Weights of a small mixture-of-experts language model, trained from scratch on English Wikipedia.
Size: 11 layers, width 320, vocabulary 16384, 54.8M parameters.
Experts: 32 experts in each of 11 layers, 176 tanh GELU neurons an expert, a softmax router.
Training: a variant of Adam for the experts, 353M tokens.
Below are experts of layer 8 (counted from 0) of a mixture-of-experts language model. Rows are named router (the router's row for the expert), down (a neuron's output weights, with its number) and show model dimensions 0-63. Each number is 200 + 30 x the weight over its row's rms, rounded and kept within 0 to 999.
Before each expert's rows: "comes before" lists some tokens at least twice as common just after its tokens as in all text. This comes from a sample of Wikipedia text that the model never trained on. Tokens count by the router's weight.

# expert 20
comes before: " |", "19", "20", "-", ",", "2"
router,228,210,206,181,267,265,163,235,220,176,202,167,203,195,181,181,180,253,156,133,164,228,220,152,221,240,162,159,255,218,166,239,183,251,242,188,197,198,227,170,199,208,218,181,177,231,274,185,209,236,228,205,219,240,243,198,222,240,208,193,189,239,205,118
down0,161,177,188,208,179,230,251,171,221,218,244,235,227,203,244,166,188,133,171,246,232,183,200,218,205,192,201,215,235,247,219,168,213,241,196,187,171,156,209,188,208,172,113,260,268,212,181,145,189,211,186,214,225,179,169,194,184,213,170,189,190,197,237,218
down1,179,180,247,180,222,184,186,172,168,180,166,139,186,224,159,238,204,182,203,181,213,241,238,171,206,252,206,238,166,229,192,194,188,195,161,207,211,270,167,217,274,173,222,131,243,202,173,229,205,195,231,205,200,223,235,197,211,193,215,216,160,258,161,149
down2,172,223,160,204,195,220,165,186,203,217,244,164,209,208,141,219,228,216,190,234,245,229,191,202,201,234,236,218,171,214,202,216,203,155,192,138,259,191,219,249,187,184,181,178,193,244,205,220,198,207,154,121,217,164,163,212,215,214,181,175,179,212,213,148
down3,184,239,199,258,214,193,204,232,226,233,165,186,200,161,233,249,145,227,162,165,200,150,142,181,203,178,160,137,141,172,154,186,231,211,294,154,202,214,150,206,193,192,213,173,201,196,189,214,199,273,226,200,132,171,118,155,204,159,210,236,278,202,218,198
down4,253,195,239,171,236,209,207,202,207,160,163,174,234,194,229,240,175,239,178,192,194,204,192,233,213,164,234,234,194,172,186,162,221,186,194,164,182,249,217,190,198,214,253,209,245,240,217,212,198,243,249,195,199,189,222,206,254,227,155,159,216,214,182,227
down5,198,191,195,259,200,226,172,237,123,227,208,180,183,208,173,184,170,198,233,205,203,217,175,214,201,173,171,189,130,174,223,252,207,210,251,163,189,196,225,184,184,216,174,177,183,207,208,190,214,217,163,168,270,187,244,249,232,184,196,240,213,189,237,190
down6,187,221,190,192,228,208,186,256,184,221,169,204,225,200,192,196,199,212,175,188,206,194,161,168,190,253,208,215,202,212,174,243,229,186,170,188,188,180,201,225,215,241,232,139,255,198,159,204,166,171,222,236,206,140,182,228,172,188,132,207,181,226,200,155
down7,201,248,265,193,209,223,202,183,176,175,253,219,241,192,173,210,200,193,206,197,214,182,216,221,128,174,218,158,175,200,236,158,174,184,199,152,185,190,159,201,224,207,183,193,169,201,198,143,224,173,212,194,254,188,177,198,245,232,147,211,199,208,147,225
down8,170,170,199,198,238,206,241,181,185,158,197,226,168,228,230,164,157,203,212,162,201,180,196,185,198,240,236,228,202,204,228,170,178,163,202,212,224,180,185,148,259,200,250,162,221,213,135,244,206,276,228,183,170,219,206,204,192,173,197,250,193,220,206,225
down9,187,180,213,174,191,226,164,189,118,157,197,185,189,224,164,168,228,176,210,193,209,195,126,221,208,247,246,240,153,215,139,208,192,176,182,222,208,216,202,194,251,216,223,185,181,202,158,203,173,242,158,179,184,238,174,218,123,210,219,203,160,207,205,175
down10,192,223,216,232,241,150,154,183,203,203,192,152,203,253,167,198,225,177,227,182,208,250,183,189,208,216,221,201,162,234,176,229,199,172,160,208,168,211,222,186,239,219,226,172,233,235,212,195,202,162,210,165,184,204,199,177,202,215,232,174,196,190,192,192
down11,178,218,132,186,180,143,192,272,210,261,234,218,201,205,206,212,208,185,226,205,194,185,202,201,209,193,186,196,183,196,260,201,168,212,232,176,228,156,209,194,174,144,182,162,193,164,211,167,176,202,179,214,208,227,213,197,184,141,270,218,209,199,192,222
down12,247,272,222,178,228,202,176,185,198,198,117,185,170,173,189,253,148,210,209,182,199,226,193,220,205,207,195,204,188,202,148,236,207,188,226,197,191,281,195,202,228,215,216,154,204,197,247,162,205,238,226,235,199,190,197,212,190,255,165,203,194,209,119,220
down13,206,125,224,170,166,145,221,155,200,192,202,211,193,150,201,201,207,171,220,195,210,166,206,200,216,205,218,201,249,211,204,175,222,180,194,224,192,237,222,233,216,272,198,183,216,227,220,212,188,206,162,185,171,244,223,217,202,171,162,181,178,206,256,210
down14,215,131,237,180,155,178,194,169,191,181,235,280,158,209,197,194,183,214,180,215,216,166,251,167,209,189,193,241,190,211,213,177,252,200,154,196,181,160,205,232,163,119,143,199,249,245,224,148,182,186,203,260,211,145,188,261,220,250,129,253,188,172,238,189
down15,184,204,177,187,226,163,162,268,198,181,240,178,207,135,177,251,218,226,186,177,234,251,220,182,232,207,219,161,165,242,205,203,221,234,191,176,189,203,177,221,208,172,230,169,225,167,183,193,203,173,252,242,243,154,171,173,211,179,176,198,204,210,220,187
down16,178,194,178,232,212,214,185,164,176,204,141,176,181,227,142,177,253,203,183,169,220,252,226,188,246,190,203,134,216,214,209,184,230,169,250,178,218,195,165,218,199,153,202,201,184,215,207,214,183,179,208,179,197,188,192,172,167,179,201,259,226,222,217,117
down17,202,238,212,219,161,185,205,185,140,152,204,248,241,210,164,211,166,227,209,221,183,241,237,213,182,232,262,182,158,210,191,187,243,168,196,220,168,188,210,236,216,213,206,192,170,216,185,212,233,207,191,196,165,190,201,185,196,236,214,177,181,199,238,180
down18,211,220,165,202,200,203,209,161,239,232,212,193,225,223,144,218,118,228,206,147,248,200,222,226,185,205,212,199,159,224,228,253,183,168,167,191,220,179,157,273,233,174,205,227,201,230,194,162,245,197,178,182,241,219,173,174,138,204,211,222,191,233,117,187
down19,202,196,186,231,185,178,228,149,257,230,222,173,171,207,177,189,187,174,172,233,258,173,205,195,198,180,170,196,210,149,177,214,161,204,195,190,184,214,216,174,221,218,192,162,226,171,207,217,225,174,210,173,183,200,183,205,199,247,191,215,254,222,246,183
down20,218,266,213,186,232,193,202,246,171,180,220,201,185,210,176,169,205,247,237,156,131,175,192,208,194,215,198,181,176,293,177,227,240,196,198,214,214,284,169,197,222,282,177,110,237,176,168,230,178,237,250,269,211,221,202,201,182,210,152,222,215,247,103,197
down21,169,167,207,218,231,167,202,218,198,184,210,214,182,177,188,212,232,177,240,214,194,225,212,157,207,182,161,238,229,198,226,207,241,253,229,207,200,214,221,167,146,257,174,221,255,195,215,176,148,254,189,201,148,159,184,206,237,196,173,192,139,188,198,206
down22,195,143,160,184,198,165,218,245,243,227,180,178,228,219,200,200,175,174,202,190,164,194,209,230,172,254,220,181,189,208,175,195,229,206,178,253,182,161,220,247,147,164,219,252,196,195,227,238,172,202,222,209,185,237,249,201,162,164,233,213,183,223,211,217
down23,210,219,229,169,184,217,224,213,184,172,214,151,208,240,245,185,206,168,183,201,208,222,169,179,208,234,246,194,200,208,208,174,199,192,246,211,150,209,215,190,191,189,187,190,186,200,234,179,154,216,218,179,187,197,190,187,186,178,231,190,210,148,252,279
down24,201,151,239,185,213,213,207,247,225,163,239,241,152,257,235,209,170,201,170,220,240,169,197,201,168,228,185,234,208,157,178,192,175,222,196,188,150,180,240,221,204,206,211,160,224,179,212,188,198,134,230,202,179,258,237,219,192,178,213,258,229,149,226,221
down25,186,110,204,225,203,196,181,165,241,201,207,184,132,218,215,166,193,233,234,188,224,185,194,178,239,203,213,269,175,185,212,224,180,184,198,237,218,203,227,233,201,203,206,215,214,226,239,122,152,187,191,200,181,178,198,257,136,145,213,233,194,166,204,167
down26,235,182,233,167,183,230,230,170,201,189,245,213,192,238,187,164,241,156,203,209,199,179,224,209,179,172,234,180,232,212,187,156,185,224,217,200,196,237,202,217,192,204,180,209,208,228,143,155,196,194,238,197,234,201,196,202,204,174,137,197,203,194,150,202
down27,171,225,215,236,207,202,200,189,194,172,130,170,237,210,179,198,226,200,226,219,208,212,223,207,249,221,219,203,195,187,214,202,225,207,203,236,204,197,227,274,221,191,219,206,228,218,203,192,221,227,179,230,181,202,193,248,204,226,148,209,168,211,164,205
down28,194,225,215,172,232,127,209,201,219,185,155,199,237,174,226,214,143,245,189,190,169,224,225,245,223,245,254,212,250,164,177,181,219,120,161,227,198,187,201,222,223,224,218,240,177,210,236,243,199,158,231,267,178,209,216,174,229,147,224,191,218,166,198,236
down29,180,172,199,211,240,202,172,200,184,171,185,194,217,131,200,241,215,203,193,191,181,223,226,156,180,198,213,200,236,233,164,191,229,207,241,182,221,217,219,209,173,221,223,238,221,252,235,169,197,208,183,204,192,173,235,184,215,211,155,185,156,243,175,185
down30,166,176,181,223,199,187,208,202,159,151,205,219,151,242,210,161,287,201,182,229,207,188,167,170,183,151,156,232,202,228,193,193,220,235,236,199,199,213,230,185,208,205,220,206,204,215,155,175,166,226,227,205,206,185,224,183,201,144,198,183,242,172,193,191
down31,221,200,228,236,219,163,198,173,251,244,182,238,177,203,200,235,126,209,147,220,253,233,216,192,215,268,265,230,208,173,193,199,198,171,217,204,193,186,150,213,250,205,196,275,217,235,189,108,186,197,156,152,183,208,187,211,224,208,226,184,197,192,167,172
down32,228,205,140,187,241,203,164,196,158,207,217,251,246,211,181,203,196,193,214,193,227,270,169,176,184,136,185,179,215,192,216,203,169,236,192,191,242,238,170,192,197,211,216,207,181,213,248,262,180,216,188,241,164,241,190,230,168,237,170,149,226,202,146,237
down33,166,195,195,204,179,196,240,186,195,188,212,257,191,222,251,220,164,240,226,224,234,198,158,202,239,218,230,212,224,180,231,184,170,219,169,231,197,194,204,163,204,236,164,239,252,190,177,131,225,179,145,224,112,239,226,239,202,169,244,193,178,229,255,267
down34,209,242,217,191,239,203,190,182,198,195,216,187,196,208,234,178,159,188,162,209,181,154,166,205,198,215,191,219,205,240,200,235,231,220,209,239,210,202,202,257,233,247,151,108,215,188,214,231,193,182,256,182,144,213,217,232,172,215,151,200,228,196,200,192

# expert 31
comes before: "20", "19", "1", "2", "3", "4"
router,194,215,240,243,259,227,150,263,231,139,243,198,218,235,223,177,192,181,189,191,169,226,165,183,225,217,206,250,218,229,211,222,233,214,214,178,193,193,199,165,223,212,227,215,179,223,270,198,202,217,202,189,221,203,258,208,204,214,192,231,179,248,172,225
down0,239,201,199,185,200,216,209,182,199,168,226,164,176,250,220,204,209,169,148,227,165,142,258,175,202,206,214,199,207,236,189,163,246,209,159,235,196,211,202,214,236,161,152,180,197,246,215,216,206,222,216,227,165,214,242,217,210,146,177,211,231,213,179,182
down1,187,211,238,201,193,233,195,181,170,199,192,250,222,248,204,193,205,147,192,187,143,258,171,183,239,199,238,212,195,193,211,187,178,211,134,263,178,189,165,178,171,233,226,198,229,169,188,186,178,246,171,189,135,181,260,138,235,193,130,210,215,237,209,228
down2,224,181,221,103,160,205,219,207,179,157,207,179,214,173,225,230,206,191,135,201,203,135,185,191,276,226,193,185,185,173,225,208,167,201,162,227,249,230,190,278,211,185,214,200,221,277,244,154,157,152,201,214,227,246,178,168,182,247,227,162,180,211,197,174
down3,195,169,264,184,190,164,228,198,153,190,207,230,127,220,215,223,219,203,177,231,248,143,202,177,197,221,206,220,202,208,200,186,204,156,246,209,241,197,210,251,183,165,204,188,189,219,159,168,204,152,237,172,186,184,179,196,232,205,208,181,233,192,193,201
down4,211,210,196,147,158,214,253,248,172,191,222,229,205,209,200,175,200,191,201,238,222,196,193,206,230,203,197,151,251,181,183,189,175,186,188,153,189,154,230,176,218,194,175,156,229,162,125,198,175,229,226,220,208,186,180,201,226,140,221,150,250,220,177,218
down5,199,191,205,208,177,168,275,195,172,162,194,215,170,186,184,222,177,198,181,202,194,206,160,168,199,209,205,195,221,161,189,189,212,226,209,208,201,267,207,241,234,220,239,215,237,197,126,162,173,185,221,200,157,208,191,150,196,204,169,128,198,203,176,174
down6,235,249,170,282,186,219,128,235,175,198,202,227,210,203,195,164,271,175,207,191,128,258,200,177,202,178,246,192,191,173,204,249,217,200,210,174,164,265,193,190,175,245,199,215,226,220,257,148,175,255,196,206,197,183,212,209,201,235,186,177,209,199,197,249
down7,211,258,211,174,194,159,244,204,178,180,207,173,226,138,203,222,220,179,188,187,158,217,229,208,229,157,187,196,207,173,203,177,256,164,174,192,191,208,213,210,166,191,209,200,199,232,211,204,237,201,198,232,214,169,175,219,227,197,188,218,200,210,188,171
down8,187,176,272,250,120,167,206,176,191,191,206,213,137,235,176,215,242,193,224,267,201,126,209,176,218,224,238,226,183,209,216,160,252,227,187,193,224,259,220,217,200,158,151,204,197,195,154,209,239,196,231,190,144,189,197,237,200,168,220,160,202,203,236,136
down9,191,235,187,251,173,100,201,219,201,216,188,185,187,225,161,215,234,195,239,202,179,192,172,201,213,180,153,183,226,178,183,202,221,188,216,201,158,176,178,173,199,226,169,207,212,201,233,213,216,236,216,221,206,205,204,221,245,187,269,226,199,244,182,220
down10,147,194,251,200,207,205,230,222,175,166,216,172,178,190,187,153,193,209,196,217,237,236,192,152,200,203,181,213,256,186,189,163,200,197,165,174,199,234,211,209,198,231,218,164,160,220,138,152,201,204,191,171,222,215,184,183,152,170,207,169,208,230,159,228
down11,172,171,225,165,194,231,171,120,203,224,191,213,231,199,162,224,230,236,179,214,172,212,246,142,221,198,207,204,203,229,180,185,177,183,220,186,252,236,219,158,191,240,181,170,115,192,174,174,256,216,196,170,212,226,181,173,203,234,211,160,255,244,228,176
down12,164,172,211,247,231,164,260,242,186,177,186,213,240,212,184,184,189,230,254,208,211,222,173,157,186,172,148,177,237,158,185,190,214,237,217,269,165,208,235,207,207,183,219,188,196,226,166,171,215,231,201,229,228,202,215,193,222,206,232,194,197,229,135,211
down13,187,155,171,205,212,225,261,196,158,253,218,238,199,191,216,209,177,166,256,161,220,180,180,231,161,187,192,168,214,193,153,200,217,202,188,159,199,200,220,216,177,195,147,177,223,187,160,195,166,173,204,223,247,171,231,217,254,171,189,193,235,267,214,239
down14,233,192,160,185,235,179,195,216,187,162,227,162,167,212,212,168,263,172,197,193,183,202,210,216,198,245,194,181,254,247,132,150,163,225,188,205,230,174,171,223,200,157,234,183,219,208,140,242,156,197,198,206,189,153,198,172,203,124,165,218,197,212,169,182
down15,142,189,222,196,157,168,232,187,152,185,212,223,149,171,222,200,198,212,227,244,258,162,207,200,206,170,231,231,261,207,209,203,246,180,196,238,239,207,236,229,179,164,207,221,196,193,167,221,224,204,178,240,144,181,190,208,254,170,193,166,231,162,189,151
down16,195,223,223,177,194,171,212,186,184,216,204,208,186,214,192,206,194,188,181,174,173,196,210,169,233,222,229,230,195,177,215,197,206,173,193,183,183,236,180,151,202,208,157,158,196,241,184,174,184,235,177,194,167,199,198,213,207,257,232,229,182,237,174,181
down17,166,216,215,192,179,155,224,176,194,150,209,203,202,222,225,189,276,194,187,206,204,137,167,188,206,193,156,179,177,174,218,224,210,196,226,165,215,214,217,214,184,171,231,173,191,215,164,167,239,222,236,197,194,173,186,190,223,195,245,112,276,201,270,240
down18,202,165,245,178,197,176,178,217,177,160,231,215,172,216,222,193,209,213,193,164,159,207,202,200,192,197,192,184,243,210,220,179,174,240,256,240,228,173,222,181,207,185,206,161,189,210,261,188,226,149,145,233,174,227,172,166,234,254,196,212,218,229,145,215
down19,209,179,133,237,206,218,223,214,146,241,240,228,180,227,208,213,247,156,231,191,151,191,233,243,196,212,206,179,234,199,217,180,194,218,152,225,212,182,232,186,157,221,189,186,213,202,188,226,178,191,195,176,195,160,232,185,230,175,186,197,200,234,186,204
down20,197,179,241,222,207,168,207,154,192,217,190,166,226,203,186,179,216,254,252,208,219,175,202,199,241,198,178,234,246,202,172,209,168,212,225,262,181,211,195,181,207,175,248,221,171,190,170,215,219,207,252,223,189,184,208,241,185,218,228,215,202,210,174,185
down21,200,192,277,194,169,210,223,195,218,222,232,196,188,125,230,228,202,185,187,198,223,137,191,192,228,211,134,159,187,204,187,219,202,189,196,209,235,186,238,241,191,209,160,189,182,188,142,188,183,134,238,170,200,236,159,203,202,240,211,226,220,190,206,231
down22,197,169,194,195,146,259,171,225,185,196,237,184,165,179,196,237,249,179,164,179,224,181,265,200,253,209,206,125,244,202,176,188,191,138,205,217,246,158,210,182,196,153,200,151,182,216,231,181,163,181,173,203,176,202,232,177,210,196,214,182,208,209,172,199
down23,183,240,226,225,166,206,239,195,193,211,186,214,223,172,151,183,209,177,189,205,186,225,207,221,181,204,204,204,165,158,183,209,234,211,244,226,228,166,233,228,233,135,169,215,191,194,220,197,239,165,182,217,231,193,158,170,177,211,222,236,218,212,114,203
down24,181,265,224,242,228,217,205,183,208,140,214,216,178,238,203,231,222,205,184,220,188,114,205,166,171,169,203,180,232,203,195,220,152,193,208,210,200,149,226,211,181,188,146,174,184,189,200,203,151,221,251,184,217,190,176,210,177,229,237,160,259,194,223,162
down25,238,191,223,199,165,215,164,193,221,178,229,216,178,241,184,249,174,167,187,251,199,209,252,204,217,200,265,246,232,212,196,154,155,172,162,213,215,164,192,207,225,169,195,174,214,185,221,156,214,241,210,153,238,205,220,234,211,203,165,172,178,185,199,221
down26,211,184,254,206,185,226,178,217,225,182,255,232,204,201,157,157,196,219,148,171,146,206,200,191,187,245,229,183,130,168,202,221,225,181,172,179,204,268,147,171,181,218,153,225,187,205,147,253,192,166,236,190,163,144,214,166,169,219,203,166,182,209,156,184
down27,207,230,242,223,121,157,185,189,224,227,169,151,152,181,188,158,209,204,252,172,203,231,248,203,186,228,183,217,180,203,187,169,216,170,150,228,175,232,199,186,200,229,196,150,186,222,191,196,228,202,150,203,185,167,156,233,232,216,225,193,182,277,140,170
down28,178,227,187,150,223,163,161,176,205,218,217,226,201,193,223,140,186,218,185,186,143,225,252,209,211,196,202,259,139,178,193,223,203,203,163,216,227,230,182,197,210,252,240,176,215,210,205,251,172,237,233,213,199,171,203,214,258,177,213,206,231,188,192,140
down29,173,267,168,225,234,187,200,225,183,205,249,237,151,228,191,183,212,125,202,193,206,210,250,220,204,223,184,204,139,163,148,211,181,183,227,188,176,215,161,162,194,217,242,188,147,195,197,184,222,232,211,191,208,220,214,182,216,204,202,247,193,183,223,167
down30,164,160,168,211,170,181,167,224,195,241,193,172,226,237,199,215,152,239,220,202,236,149,200,197,244,193,206,208,239,208,212,207,155,201,171,192,179,232,222,116,135,220,165,237,192,223,220,188,155,227,195,218,194,220,221,231,211,214,246,209,180,186,234,196
down31,200,252,194,236,188,153,229,188,199,244,228,139,236,199,182,214,233,201,171,213,212,205,182,193,170,142,159,211,204,218,210,163,204,218,171,193,184,221,201,207,208,188,215,226,163,182,151,209,225,185,203,193,237,221,227,222,197,243,234,187,189,213,247,186
down32,182,206,187,196,161,161,246,230,162,197,187,248,214,174,155,210,158,200,193,147,198,209,194,176,238,222,201,209,205,245,173,210,246,205,229,193,219,208,193,200,230,164,261,169,213,200,177,240,189,212,228,256,172,220,195,154,189,245,191,170,176,246,152,146
down33,153,141,161,204,199,208,234,212,176,210,181,201,251,166,214,203,214,148,223,196,199,188,220,165,194,187,186,182,249,187,226,200,253,196,166,187,181,154,222,149,169,195,169,195,242,228,203,197,140,225,164,193,256,171,225,220,238,231,208,270,187,242,214,247
down34,143,220,200,177,184,165,245,222,191,217,168,209,149,156,196,219,191,222,253,154,219,230,210,198,183,167,165,141,229,224,201,185,212,174,177,225,218,199,196,214,244,196,265,130,230,154,168,168,212,173,165,232,210,159,226,163,230,210,243,194,225,228,156,195

# expert 13
comes before: " |", "|", " ", ".", " |\n", "–"
router,177,235,193,243,191,193,164,203,166,191,213,181,213,204,195,179,180,227,195,158,175,186,181,167,245,266,151,215,233,197,204,226,243,206,272,184,212,184,153,161,218,194,180,217,211,182,227,236,186,233,220,183,255,159,217,182,203,194,227,191,207,226,230,169
down0,190,189,260,163,169,219,236,177,222,120,214,238,232,228,183,216,157,151,168,253,197,220,172,221,184,222,213,169,215,205,234,208,179,225,216,177,261,213,183,174,245,280,217,153,194,197,204,201,193,185,214,168,226,228,184,233,211,206,168,236,133,222,155,188
down1,189,179,174,226,215,198,261,188,184,159,190,220,241,243,229,232,225,247,154,217,196,227,173,251,217,161,210,150,206,205,164,220,196,175,185,168,221,180,207,212,174,178,126,254,257,180,168,130,176,177,199,193,233,209,197,163,201,175,217,185,236,205,230,224
down2,189,198,184,126,209,217,205,203,245,191,225,191,209,199,213,230,135,187,273,197,208,257,203,257,234,189,153,191,184,139,248,179,222,229,229,245,187,253,219,180,194,187,223,138,243,188,219,177,181,194,239,191,210,224,235,151,221,196,207,154,172,123,233,190
down3,219,183,220,160,181,230,220,192,165,153,209,249,211,162,193,205,212,186,186,210,162,206,191,186,209,258,191,132,247,179,154,193,225,184,213,258,184,229,203,204,178,178,210,225,188,204,221,178,212,176,186,195,260,181,176,137,237,152,175,228,168,208,233,206
down4,190,211,173,125,210,185,224,224,176,236,223,173,233,165,221,158,156,230,277,173,163,194,267,202,210,204,219,225,183,187,204,170,214,190,172,235,167,175,178,256,147,235,175,194,197,217,270,182,160,232,211,171,247,264,213,194,215,163,173,199,177,165,194,244
down5,242,160,142,222,228,234,275,212,211,245,174,172,216,214,257,171,183,179,140,210,227,150,135,228,169,194,189,224,205,181,176,174,197,162,206,232,233,185,193,152,225,157,269,161,207,219,242,227,221,224,197,219,199,224,179,196,203,237,241,188,176,154,202,230
down6,191,236,187,190,205,197,287,197,185,199,206,193,243,180,207,224,170,185,203,182,206,201,243,183,176,245,230,233,210,183,196,156,172,187,183,254,168,226,144,181,173,170,204,190,182,221,193,218,197,209,223,169,172,230,171,127,244,161,173,266,173,229,240,181
down7,228,166,169,266,188,190,190,138,159,231,197,209,217,280,239,149,175,205,164,213,149,211,262,182,196,155,199,154,189,183,221,217,254,201,206,254,173,169,184,227,172,164,242,235,203,245,208,227,117,170,152,194,244,262,206,177,177,210,193,183,205,182,218,172
down8,235,147,213,172,187,240,174,144,172,168,191,176,189,211,177,175,220,204,194,200,239,226,176,200,262,194,199,203,204,208,201,182,99,188,141,195,176,227,209,170,151,219,207,182,242,237,217,151,230,224,190,185,169,163,201,212,170,201,195,160,167,216,177,181
down9,180,164,224,178,165,260,197,195,220,251,169,168,212,136,187,191,136,194,151,172,238,185,200,195,223,203,251,238,202,153,204,168,169,240,251,239,200,189,156,230,220,177,229,195,148,216,224,197,199,174,228,204,170,215,196,199,166,215,214,240,195,167,212,159
down10,197,180,238,158,231,203,201,195,205,167,183,192,266,207,213,178,122,202,195,216,211,167,195,213,177,235,198,225,182,202,243,188,248,192,184,189,211,211,216,203,167,204,203,127,201,213,182,252,223,194,208,199,218,187,254,229,209,228,146,161,176,195,226,165
down11,195,191,257,218,156,223,157,140,207,128,229,241,175,261,222,154,187,196,226,195,205,187,227,159,211,202,213,169,235,225,214,190,197,147,160,139,182,173,217,188,203,247,192,197,162,192,179,222,233,220,149,164,214,206,221,167,231,162,184,187,215,198,195,192
down12,213,201,202,170,196,231,204,241,176,194,159,229,242,231,152,189,209,182,130,237,217,197,170,181,251,202,218,204,186,156,242,164,218,198,210,173,204,159,193,218,203,199,176,204,249,178,208,201,217,194,175,134,234,233,278,204,270,146,202,190,219,181,211,176
down13,189,188,217,173,222,220,162,172,170,233,241,234,179,217,219,167,203,226,221,191,183,216,279,161,203,249,255,192,252,232,186,225,181,171,166,203,169,266,163,244,191,216,251,192,195,216,153,237,175,210,193,243,213,237,198,144,175,158,153,256,152,194,208,215
down14,254,220,168,228,216,200,203,186,192,242,214,257,217,173,176,193,264,225,208,173,138,205,232,179,201,195,210,143,240,195,130,162,220,159,234,217,180,230,179,190,153,156,220,235,235,215,189,189,205,213,122,229,243,196,188,150,186,196,152,182,198,196,174,254
down15,157,152,187,171,211,215,216,217,195,240,165,195,167,174,204,262,150,183,244,233,207,260,203,213,197,204,204,225,165,161,243,226,206,271,169,219,164,196,271,204,194,264,204,179,239,229,172,208,167,195,256,175,217,211,190,170,182,158,247,237,180,220,189,173
down16,222,197,245,202,225,219,209,202,224,237,180,238,188,190,231,143,277,159,169,217,229,146,194,197,166,186,221,170,222,189,161,237,172,233,213,157,170,266,200,181,199,220,290,156,234,226,193,196,233,207,239,171,170,162,217,221,192,174,219,228,219,213,141,226
down17,224,191,210,209,167,218,218,184,188,203,230,266,207,190,178,208,193,207,235,230,166,220,199,232,209,193,180,165,209,195,243,182,159,232,221,181,200,229,193,207,185,176,231,220,188,192,183,142,212,234,202,209,210,234,233,216,257,174,202,185,191,146,206,238
down18,198,129,221,172,192,200,181,199,202,206,228,193,204,176,178,208,211,160,167,202,182,154,208,158,177,208,262,192,220,209,176,187,164,184,189,198,166,183,193,239,175,207,260,219,240,239,212,187,248,220,181,183,205,195,195,217,177,165,233,199,191,219,140,248
down19,198,169,212,208,239,248,186,182,205,224,219,205,185,189,222,227,162,212,212,181,159,267,235,160,205,213,199,217,218,205,184,171,192,219,184,179,157,158,216,226,152,215,199,245,211,220,225,176,151,152,234,191,230,233,271,240,213,209,198,200,223,159,259,187
down20,209,209,197,206,201,184,198,180,185,174,270,203,196,229,211,172,273,178,229,240,212,221,192,196,210,155,213,207,155,206,193,191,152,226,141,193,201,146,185,232,220,209,203,193,185,193,155,200,192,225,217,192,208,189,207,216,219,217,234,197,167,228,200,193
down21,193,241,186,244,205,196,238,196,241,194,194,181,213,162,174,180,177,228,118,224,223,195,184,168,188,229,177,231,209,185,180,177,179,183,192,253,139,189,187,178,196,237,221,235,186,228,214,231,195,191,214,203,193,179,180,195,176,232,204,288,168,181,206,221
down22,193,189,248,230,186,215,175,174,196,194,225,177,205,246,182,129,183,198,177,214,190,153,206,215,170,235,226,200,174,228,174,190,229,158,208,162,135,224,206,203,182,153,258,232,167,228,100,218,210,254,191,197,218,234,248,138,199,191,170,190,205,212,216,218
down23,180,223,157,246,166,205,175,161,221,186,224,188,226,222,219,199,166,179,187,232,191,204,236,178,235,208,222,225,193,195,200,158,215,234,236,228,213,215,139,216,204,217,233,157,208,215,168,160,205,188,256,201,194,215,159,220,234,269,149,202,202,188,172,204
down24,189,253,176,167,214,165,148,188,236,203,232,167,190,238,237,228,199,185,251,209,161,240,235,232,221,142,200,182,183,191,159,225,222,234,176,183,169,237,227,199,245,219,212,219,221,203,176,216,236,163,212,163,191,221,199,218,189,223,221,111,219,205,192,141
down25,159,206,261,165,191,169,224,174,140,153,298,243,233,211,202,219,155,191,181,229,224,170,213,211,239,187,218,201,217,220,256,218,210,257,182,199,207,206,159,188,133,229,192,168,190,252,216,217,234,220,191,168,168,200,184,217,192,183,208,190,150,235,225,187
down26,199,176,247,211,218,205,154,171,195,153,236,132,165,236,213,202,174,232,218,205,219,234,171,171,225,245,198,196,211,161,219,227,163,180,147,198,160,231,213,208,191,230,245,214,197,173,174,242,175,193,207,109,184,201,219,195,213,217,205,208,191,178,200,91
down27,194,210,161,238,239,185,159,169,223,204,183,172,229,206,190,184,240,209,171,202,179,201,200,140,156,205,180,222,179,260,128,255,228,213,159,202,138,175,208,228,199,236,235,215,244,231,143,266,207,174,217,169,201,176,199,207,224,221,222,214,224,218,168,215
down28,189,313,166,179,227,188,179,208,212,224,225,220,240,211,146,244,182,232,220,152,170,239,246,230,222,160,204,179,148,174,194,174,195,228,240,192,208,265,176,212,237,169,213,166,107,251,160,195,214,170,240,169,189,240,170,217,193,217,144,222,226,173,226,192
down29,184,202,171,204,210,150,253,171,196,223,252,211,242,180,220,164,186,198,238,201,202,228,258,185,184,180,200,231,199,239,201,201,222,180,200,208,247,181,152,157,184,202,141,209,158,251,166,175,212,213,192,186,235,208,216,234,258,246,199,185,194,170,210,196
down30,243,170,198,188,190,172,171,223,194,165,144,158,223,186,162,261,152,129,229,201,220,184,179,229,213,223,149,237,155,208,193,206,205,234,194,194,134,254,261,198,205,157,195,202,237,162,182,225,268,177,158,162,200,193,207,149,209,242,221,140,190,218,187,137
down31,197,154,195,199,248,212,208,210,191,244,158,209,258,177,158,257,158,177,206,164,210,208,221,193,167,249,203,215,226,217,168,196,188,188,193,212,187,211,196,161,196,232,229,192,232,215,203,197,244,175,172,233,220,226,204,215,233,203,157,247,184,187,156,175
down32,205,160,228,153,157,220,213,176,227,209,231,204,198,149,232,235,128,134,202,208,241,184,161,232,209,230,166,227,247,207,190,176,181,270,233,201,228,230,228,167,234,114,191,162,211,176,189,226,239,221,246,206,170,232,181,227,221,238,251,173,150,198,197,161
down33,221,208,188,175,186,184,187,208,180,179,304,217,147,227,186,172,222,160,230,188,121,194,193,201,161,195,211,122,243,186,233,166,192,156,149,243,185,258,221,217,184,175,220,219,237,203,231,182,238,180,185,178,270,201,224,167,243,143,143,187,194,206,190,211
down34,184,264,187,171,189,204,173,200,154,224,274,185,172,238,198,208,179,184,259,246,248,201,210,230,233,182,213,195,211,233,265,193,236,215,216,116,213,268,181,216,215,205,163,146,163,220,214,221,198,228,217,165,188,179,226,219,173,226,197,172,153,184,182,198